From a checkpoint of a small mixture-of-experts model trained on Wikipedia: a sigmoid router.
Below are experts of layer 4 (counted from 0) of a mixture-of-experts language model. Rows are named router (the router's row for the expert) and show model dimensions 0-159. Each number is 500 + 25 x the weight over its row's rms, rounded and kept within 0 to 999. Numbers have three digits each.
Before each expert's rows: a language model's description of what the expert responds to. This comes from a sample of Wikipedia text that the model never trained on.

# expert 27
It responds to: Function words, copulas. Articles and auxiliary verbs, especially the, was, is, are, has, often after a subject, as in "(born 1960) is a Canadian diver".
router:493523522514508526500492528463491565523516558485462482417519501507497481491491499465502527498498520532474501491539513512501486476501473501480501504501480550523541457470509532424498489479502477528497483506522508504520503526551553489463492536529553499521531508566502474495497527509510496506486504525494509481471481457466514471510465495500489498472494488503488491502516552487526503498484509521470464472514494495532468512473512550509551481511507516527488487488509516507464474542510481

# expert 10
It responds to: Non-Latin and rare letters. Initial letters and fragments such as K, k, j, Sh, Y, plus byte pieces of Thai, Japanese and accented scripts, often in tables or romanized names.
router:527503507461503549513495545534477533498482489452462448507513491524502506510530486518534539514516494470535502536488541509456479514509526477487493498504492516483472516487522445485486526520498487544465515523480458497471451538511510493513502519516514503503495503455512487510491516484498507518514532459476462517485500452505510484511501564480533502472506476501465468490484485502526560491512513545527526502544483524509543552485536457497455484516496529476461521510472511488469500509469510

# expert 58
It responds to: C letters and field labels. Letter c or C at word starts (uncle, uncredited, Czech) and infobox field words after dashes or line breaks, like Label, Added, Administration.
router:487519501516514492502518521492491504512473497462485501517513499491530471490480523484434508486515485474469508486526479534501531541518504520525501485517547481436448544509478545500495510490509470460542499492502480482516506514495541501452532512503506482505556561480470469471512445495463518463529452502492507460470481444509482534523508526523472494530527499440537497521459491469524504501496478498480532513518494492504530528502488510521534480489509521493523511508516450524492518519523520

# expert 49
It responds to: Sports season nouns. Nouns in sports and competition text, such as season, team, play, club, race, Division, often before a plural s or punctuation.
router:526454512505511525488486520492497487538496499491521500523524526498443519479510483488459461424493463493514472506472513477512430527466548500487491534496543506500429439482498462532496483463498498501502476527526510496483470480495508475460504496497494509508538514502509499536501506498486469488494504503469485525525476517519547526499511546498508440498456467512519508477511481471478483485505485517519460499497532477460510491531523530517487528528478507491479477493528444504548484493513488

# expert 35
It responds to: Foreign name pieces. Word pieces inside foreign, often German or Central European, names and words, such as Trinker, Wolfberg, Steaua, plus team, School.
router:507499518483474498441454530536508482507518511491507509503532530498515489547484459533510471463537513445517478518503491562518519508533482525470487528549506504490488485498535498509514532490467495482506474540551511455501461467521486510494495497470510515517492506512526458495481513510489487495531511504484510561480514486464459524552477521474506478491485486478511466538485480521504482514522462481490510488546495524487453526523505477463498520506443522511515467466515492466496476460542517

# expert 60
It responds to: Digits in numbers. Single digits and digit pairs within years, dates, ages and statistics, such as the 0 in 1790s or 17 in 1917.
router:506513490516504534437504507494492515534531497530476505487518552472475524522563515488471462498476513499509528435500560505509521551496448487497520502507468480540465506511548460487511486556505524495538518507478520520496512550511545481524469473475512477533493489517529519513493466507476500475473489487486525475512499530515475499497514483465495482504508509461512448529487500508512465515495471498502493500525516466502529458520475483516476523503459485504464519516476486477483534512561509

# expert 1
It responds to: Mid-word syllable pieces. Short inner word pieces and name starts such as ol, ro, ut, Mar, William, often in biology, species and chemistry text, e.g. Mediter-ran-ean, pol-ice.
router:483486488502527490503445487461502476485485517510492481518500493499496502552491493502493463490488542516524497488498493530458474497476509498489520534437497527535488477481477488516481476499515498561502474498506514528508484484486506488482500500527508508525475470551483484474544489487508502487554457486490469524485501525491554527462502502557432504535487490512498500475546520530505474499454543474510473510505476543526497511482436490462482529551535504471507484470476517449521509487483519

# expert 13
It responds to: Articles, numbers, quantifiers. Whole function words, articles and counting words like the, a, two, some, several, plus digits in tables and math text, e.g. "There are two storeys".
router:471506523514498469533475514472508507513512491515510464487498501484480467484489505492487534492511479481544481457555517502479503509508540492506508555513534485539529526510498505538479511540495520501520505509463519482477477516528523527513498545472487513500522476502465456449494514510500568480559455540516547494553513520513549510511515504481480492504502520478500502462489487487500513510490468501497474464498525509559485525498487483468544500469455480509479465463487514503497446526453478

# expert 46
It responds to: Narrative people and pronouns. Pronouns and kin nouns in plot summaries and biographies, such as he, she, him, her, son, brother, daughter, plus sentence-ending periods and commas.
router:485493463498459490533466493516529438522537514495457506521459532530487495493497498477499485494485468499457515529491461465494492517491457473533495457525469504486523471461550506510482489510489470553541483531490505482467461488511489499507511511473513512512483516506544463478501481486466540513498454458546522514494516547536498479451492433487498479459501508502489490519506530465491487464524499519511483486433509514509522491501511471519480508478511490473456520482519473474500521493511496

# expert 18
It responds to: Determiners and month names. The, the, this, his, their starting noun phrases, often sentence-initially, plus month names and pipes starting table rows.
router:476541488510506480468493505545433518492463521500526493471530505492535459479493509499440521478509571530507511465442535509464505510534515479523505496470493501502491496465493542508491483526505547502523538534527467525528530454504487495463461493489544512505500489510479500508481530467513555540492500546482494512511485444461508496486486472491500486484503489466506537498498520505501547519509471504533502494468516533487527518462516501513524494516509503494449465460504488474519513500518518

# expert 40
It responds to: Y endings and prepositions. Word pieces ending or containing y (Pliny, spiny, stereotype), middle syllables like ep, ap, op, and prepositions on, by, with.
router:503462458493491528544504526539474461505521539513450490495499515493469481483494533493489495510474473504475502525511513535468487493482529482487505489496460476502475539475484521529484502547496459547507491519490479493509538491513529483463490496465493463504519501482492493539502545513470539521471499499492476445543548501499482534489540458465530543502527521536538519496521456528476498527479500462511476518507485514511506514491497470537433492464515459479486532483458509506511470487519482

# expert 51
It responds to: Units and sport measures. Unit and short word pieces after numbers in spec tables and sports, such as km, r-pm, ft, days, with cell pipes and closing parentheses.
router:454511469493528514504516517507491479493503478485466441502466513540480514501492465520527488533470514504482502468505509532515519469547505503497514509493546517483493502490502503536479461473498533470507458494539517488508479469511523466510531555460461500484483451450506501547491500470534463521524452500474488507553480475466480488492508509486531552494491508481482523468482487473485497520503513499524522516493523516462542449457506515490500514511477469481533546479519475514456523545492491

# expert 52
It responds to: Consonants in foreign names. Single-consonant pieces such as n, l, m, R, M within Slavic, Nordic or other foreign words and names, plus Cyrillic bytes.
router:510516447531505492498505511502479500531509515469480501468546463516538502487485453464505503478516472453481464511535524505498468514489476520493491495551491492541486525511491482553494533482482477489491545520515522518493490522460527513497513534510511487553500526529456519525468433487484518563508510477528480504482508472475522509495513514465492519532449533459512481498521498510466519522502511482526529519511493505494462538514456501529513498515484455522496464475462485487442501478532491

# expert 16
It responds to: Conjunctions and infinitive to. Function words joining clauses, mostly and, to, from, or, but, not, who, plus suffixes like ic, ical, ian in mid-word.
router:499485516546505446488477551508491492528458488532504507473525527516497474514487484487467546537515422484513487515482451464476537531515500480451507516496490520513473505513466501509508456514537477478447466493484460549507496498492490473504506492470473498487511530517493501476480499452512480498547508488457534501524508504479457510497551488504512484500481500548473484498510474518466519491485497525500479457480569451534502507506486502546507513501498466504510474484506532504485482520530509

# expert 24
It responds to: Word-initial capitals and pronouns. First capital letter of a word or name (I in If, B in Bronze), pronouns he, she, I, and conjunctions and, but.
router:506516524482524511512486556490496526442528504539449514488463531489510499458525549468468472492560518546512507514497479521501513478469508503479502526474503475479457515459513512488508509490469475514459500494525531485524505500480472483496497509474492487534484502466512493498504521530571497467540510456460564488555511503469444509521506511511495471517496514517479494517499496455524503513484494502552513543483514498475509525503494453486492512441509496476505519463503521513526500512506492

# expert 56
It responds to: Word-starting stems. Opening pieces of ordinary words after the, a or was, such as ex, pro, comp, inter, broad, small, fun-ctioning.
router:481521512503516501517500523457478493492503508489490506535502502523540493476445538516516495496474503497504495502481537519526459515532517471500537496494480513529431508488505500512503487526489494474507471510501527481552482491473543457521534523557519550530501470496489439509554517538514536460473539494553502494490453508471484513452530539466506514512526524548510506519475517539513506504493498477517491491510539471467501427505531498493528512498475508489508532521504494516483517488493529

# expert 37
It responds to: Infobox fields and digits. Field names before colons in infobox lists such as Language:, Died:, Employer:, Born:, plus digits and table separators in years and data.
router:460472479516514515489501551502518504492483493456502484517516555476523522475523525478490462499517502470482512511544473498491533510526470479515529479491546534489458521549469549526469497517541491474540506515485495446514519496481532517439488487496523447497510518477503492517521469492467505477509485470472473485478523479485469552510498499504521512525538498474513499519489484511525532496535462493467515472511480434456536526544474488487521513481479527478505499472511478499461506480522484

# expert 34
It responds to: Digits and F letters. Number tokens, especially after an opening parenthesis as in (52), (39%), (0–2), years and scores, plus capital or lowercase F at word starts.
router:498506496466476513478498456461519488513488502533543521471534527527467527497530523497488520481488523515527489477481533466534499497467505503514533502515431485454492553486507496501510476493489496517509525474466481494501491501463551510504438519496524481482514471548474458500495493527502477486464500517509539494488484513490478459492496497449482514509518469484511483532458492492526510480518479484511457449551475489515509497542473514416510541502505518500519460492477500496502452520483489

# expert 32
It responds to: Common nouns after the. Nouns following the or a, such as form, species, number, List, Award, life, and line breaks in lists.
router:556509499509469517471527506527509515477522473487518528496514524542557527472453520482471462455465494474517497493496494527526499503508498555494497516501517518503499465486461478478516485500531479500493483482501488501490477524461476491514503473499538521485517488534454480523529512493530509526501562512471478471511488560545484449497478543492498557518491508534517479491487500520516521517516469540470517498478440522505493505520518533508466506511516450534464486497490542537506522505497463

# expert 5
It responds to: Mid-name word pieces. Word pieces inside proper names and words, often after a capital letter, such as Sondheim's ond, Adelin, chairman's air, Pinky.
router:469517469476503465488470508468459506488468565493487521533474488472480503512500480477507490489478483490513496473519503421524504481521506483459538527473509507461495496497492507520522481471528489498527519478463456511516516429501480521509492473533464496458476547505540457524499506517530517468486496513509489477523460489515521529510496502506460495528518481503502497499501481502547452491489498477481430539455494465540505501486505538524498488473525519531491471505487467487496469520464529

# expert 53
It responds to: Word-initial al/in pieces. Word-starting or early pieces like in, In, al, pre, em, such as alcohol, amalgamated, salad, Ingrid, Preliminary.
router:497460509503500464485491487484514481506481479492504522493486505482435518479515478530511486499510479504512501514485484542443502496534478493475551485478500500481485511528500466471483512503485543536481492509481459508550473491471496497479507509527523512478539491509534506506513512537538532518499506491490521500453468502550506516516502482494471435534507531525524510469549530539518530548517538482515455550565530501484494504496500517551472487447502506523522515525481470536523503505468530

# expert 43
It responds to: Geography and coordinate tokens. Place words and coordinate symbols in location text, e.g. ″W, °N, town, north, south, shopping cent-res, electoral district.
router:475536443495529477532505544500511522544453540501476502501485503523529550519518504519494483488536501481508511495537486476471500537482538437485501492470482481490469486535456493495482511504497526492484487499552503487514565519519510507459534498479497478529480515525495490508506508513482513453500526513495483500503482467515462523483511522486530473496494493506489524494510525511506508471542466497459505512503449489464547448504480479498525480557509534527527489473500502528475516510578476

# expert 33
It responds to: Sentence ends, ordinals. Sentence-final periods and period-bearing pieces like s., )., ed., plus words like first, one and ordinal endings such as 27th.
router:468524510528523464524478510493541490501494523484495510491540515473501504518498511500515511481559498505541520480495512501540550480500488538469485505546500488495493481472565500446495484525487474458547477531514490509477503484456491507510491539481486490533467545477500558506496513463467544517483522482470492489471505584553499509495466466521492506523511521494481491467515486480480497494500471490464521532463469478521502505456549497525491497524478512466527526487488472486498489520476503

# expert 25
It responds to: Word-final vowel pieces. Single vowels and endings like a, o, i, s, an, ation, closing names, taxa and list items, e.g. Capn-i-idae, Marth-a, Erat-o.
router:490541535484483477482489515503467517520472495506497521478514515483513575563502498484501514500468461525475510527512525527469541503547479499476518468492482479513522466515452553503514531535484489526470481512554509522531511507521503500558523504506502521486495496424434470530514487483504532476503479504472487508519503528537496517499490555486513513504492520499509494482486523423489516469510506524487515522463525492499517460496483494447505494502484478506523504522517521496479496512468473

# expert 50
It responds to: Periods and stray pieces. Periods ending sentences or list numbers (12., Virginia.), equals signs in headings, and inner pieces like p in sus-p-ects.
router:467528531485491469520495464483494498500493504459484503475515539461471514508527480465500489461508501478540530455501513532516504499499556530493487475517468503464493461495499492461471495530509518469477474519462506542490525503472461483518485513513504478477537504429496523482518519492468483558494525474470511517458500450453456548489482498503458490520504556437495488502549489494478470500498479524506486514488477456527522480491518501514471502505502494456506531498504536508499482472494511